From a checkpoint of a small mixture-of-experts model trained on Wikipedia: a sigmoid router, 2437 steps.
Below are experts of layer 9 (counted from 0) of a mixture-of-experts language model. Rows are named router (the router's row for the expert) and show model dimensions 160-239. Each number is 500 + 50 x the weight over its row's rms, rounded and kept within 0 to 999. Numbers have three digits each.
After each expert's rows: "mostly gets" lists some tokens that are sent to it at least half of the time. This comes from a sample of Wikipedia text that the model never trained on.

# expert 14
router:412604525536423528510562499440546537532380520569440503533506543493421484494463437540480482437538529481515584513517471535441473476544495370454484435575564478391578470517519558563479531467500594496467460477542577490503506445594518564480539471
mostly gets: " ==", "″", " ===", "---|---|---|---|", "==", "\n"

# expert 3
router:492520551666475458503552494535541479502496555498513470533510566475437452469474556523507510505527559486578586502539482496435529516554441522445490564530538469433467564527434485458469493566448627488532531542444392502492473470455450458483496480
mostly gets: " the", " his", "The", " a", " this", " The"

# expert 6
router:495499571457511391494551473529543560538477494467520564361443514484542500519526556499582527533531581551574608481445470512521519543449457462473487526441514579501472477445508474452403533518441566505508529447487490604472536517654479430559482506
mostly gets: "th", "f", "p", "st", "b", "ell"

# expert 15
router:493499577461558530530465489375518573470488505435534574501493495490514430497494491495480573510504572525484518589505526474476576480600480542492486572451562539548489487527463500460504458443388437544490489490526487516428447522608512504423499443
mostly gets: " John", " Robert", " David", " James", " George", " William"

# expert 7
router:499550578506505441495529501512502579553507541517497478512494554564533576518467512516536552355507547592567631538521485447478567505433445468481516445443517509498481440446584510516506512488474577508513538436533505596545430534505361488495433550
mostly gets: "ation", " film", "tion", " service", " ship", " member"

# expert 12
router:505525518497548442459548530485496532536462539514563501446550568552484485473468579551491492454510642468451528559528420443501523441582463485459477405411558526427515512558425531377632441604465600491498475554419512527479432520478547469497453471
mostly gets: " was", " is", " had", " with", " have", " has"

# expert 5
router:500516563547507483528556506461553476619517533507467435503516458507506560486448538528555542382520481544505615471517446432393575545456524482436531481513553427502486452485503537555597554490452547494494415448576524550551468473490418509514511490
mostly gets: " University", " season", " album", " film", " League", " team"

# expert 4
router:465511560557465471466546464393556545492438549501448463474544547498444469482484542555493485493546562567498590568613487448481505558549503459537483438565614524398538451546501568516448518495455600496577476463485504512489507541605484478513445534
mostly gets: "\n", "==", "|", " ==", "---|---|---|---|", " \""

# expert 13
router:483584521624521423600570557575533541450473528438477535467539547494460518452459484548543529437534505483597506536556506510531514496527513529440562518575536511522434456541473548435456494493458500530545553585601464530461471417570533453462472560
mostly gets: "ville", "ș", "ella", "shire", "ensis", "ku"

# expert 2
router:456545511494502492482493434519477501529525487580438499499518480483435507553564556522569520492558481497517439567524461452475576599488436535546511504468447509511553581413541430550559520512447492468460420436471422554381485566557422449487521392
mostly gets: " August", " January", " April", " July", " May", " December"

# expert 0
router:496495538542512459479513521435563489512480502537519477469645662442461500513471491493544549510567544596568504483560455467452518518454479515433580492559533484415555543521425575407565492581504531487505497496449510566501486518529525459471505540
mostly gets: "|", " |", ";", " the", " •", ");"

# expert 8
router:431515522634530552550470567504545581480483513516451459404581449566544502586458515539479538502514570505460552451511486514527457561540444556467535513532503487487599475517480577410562565581416510574447472576471468535544482468638443495454485480
mostly gets: "1", "2", "9", "0", "′", " −"

# expert 9
router:452510467497449484508576483554527423514490486613514483514577481565402389502436522565537444516535430516562555436552456544431500518497483547519557472507474526478548564591536497436452444565543572538442424547408458555501415479642520507534454447
mostly gets: "°", " B", " W", "R", " N", " C"

# expert 10
router:489522520579446506481537498530595473494382524474567498504516438553485486499483544592540569465523440546537520589546447466468547559502470521561538421487543537485559510555535488517557526475557454481530495454480543517519553473604437520551465564
mostly gets: " (", " \"", "/", " re", " de", "–"

# expert 1
router:424473480586555496585497541504531480548489511556495468460575506545508476434492473508603535456546539486425547469581511439479543568546401559456521446522537429484557491580436443480511522625454553501426428578423424528530524408589428473485435473
mostly gets: "4", "5", "3", "9", "0", "8"

# expert 11
router:511493532557479458508493437573485435580490497515466489509525505534507445474517620497524556527473430570446534479481430493434512593483520468511469413461552480494577521470564495551449553545488472490583408520456493573471434549645436504569544488
mostly gets: " re", " co", " un", " con", " dis", " ex"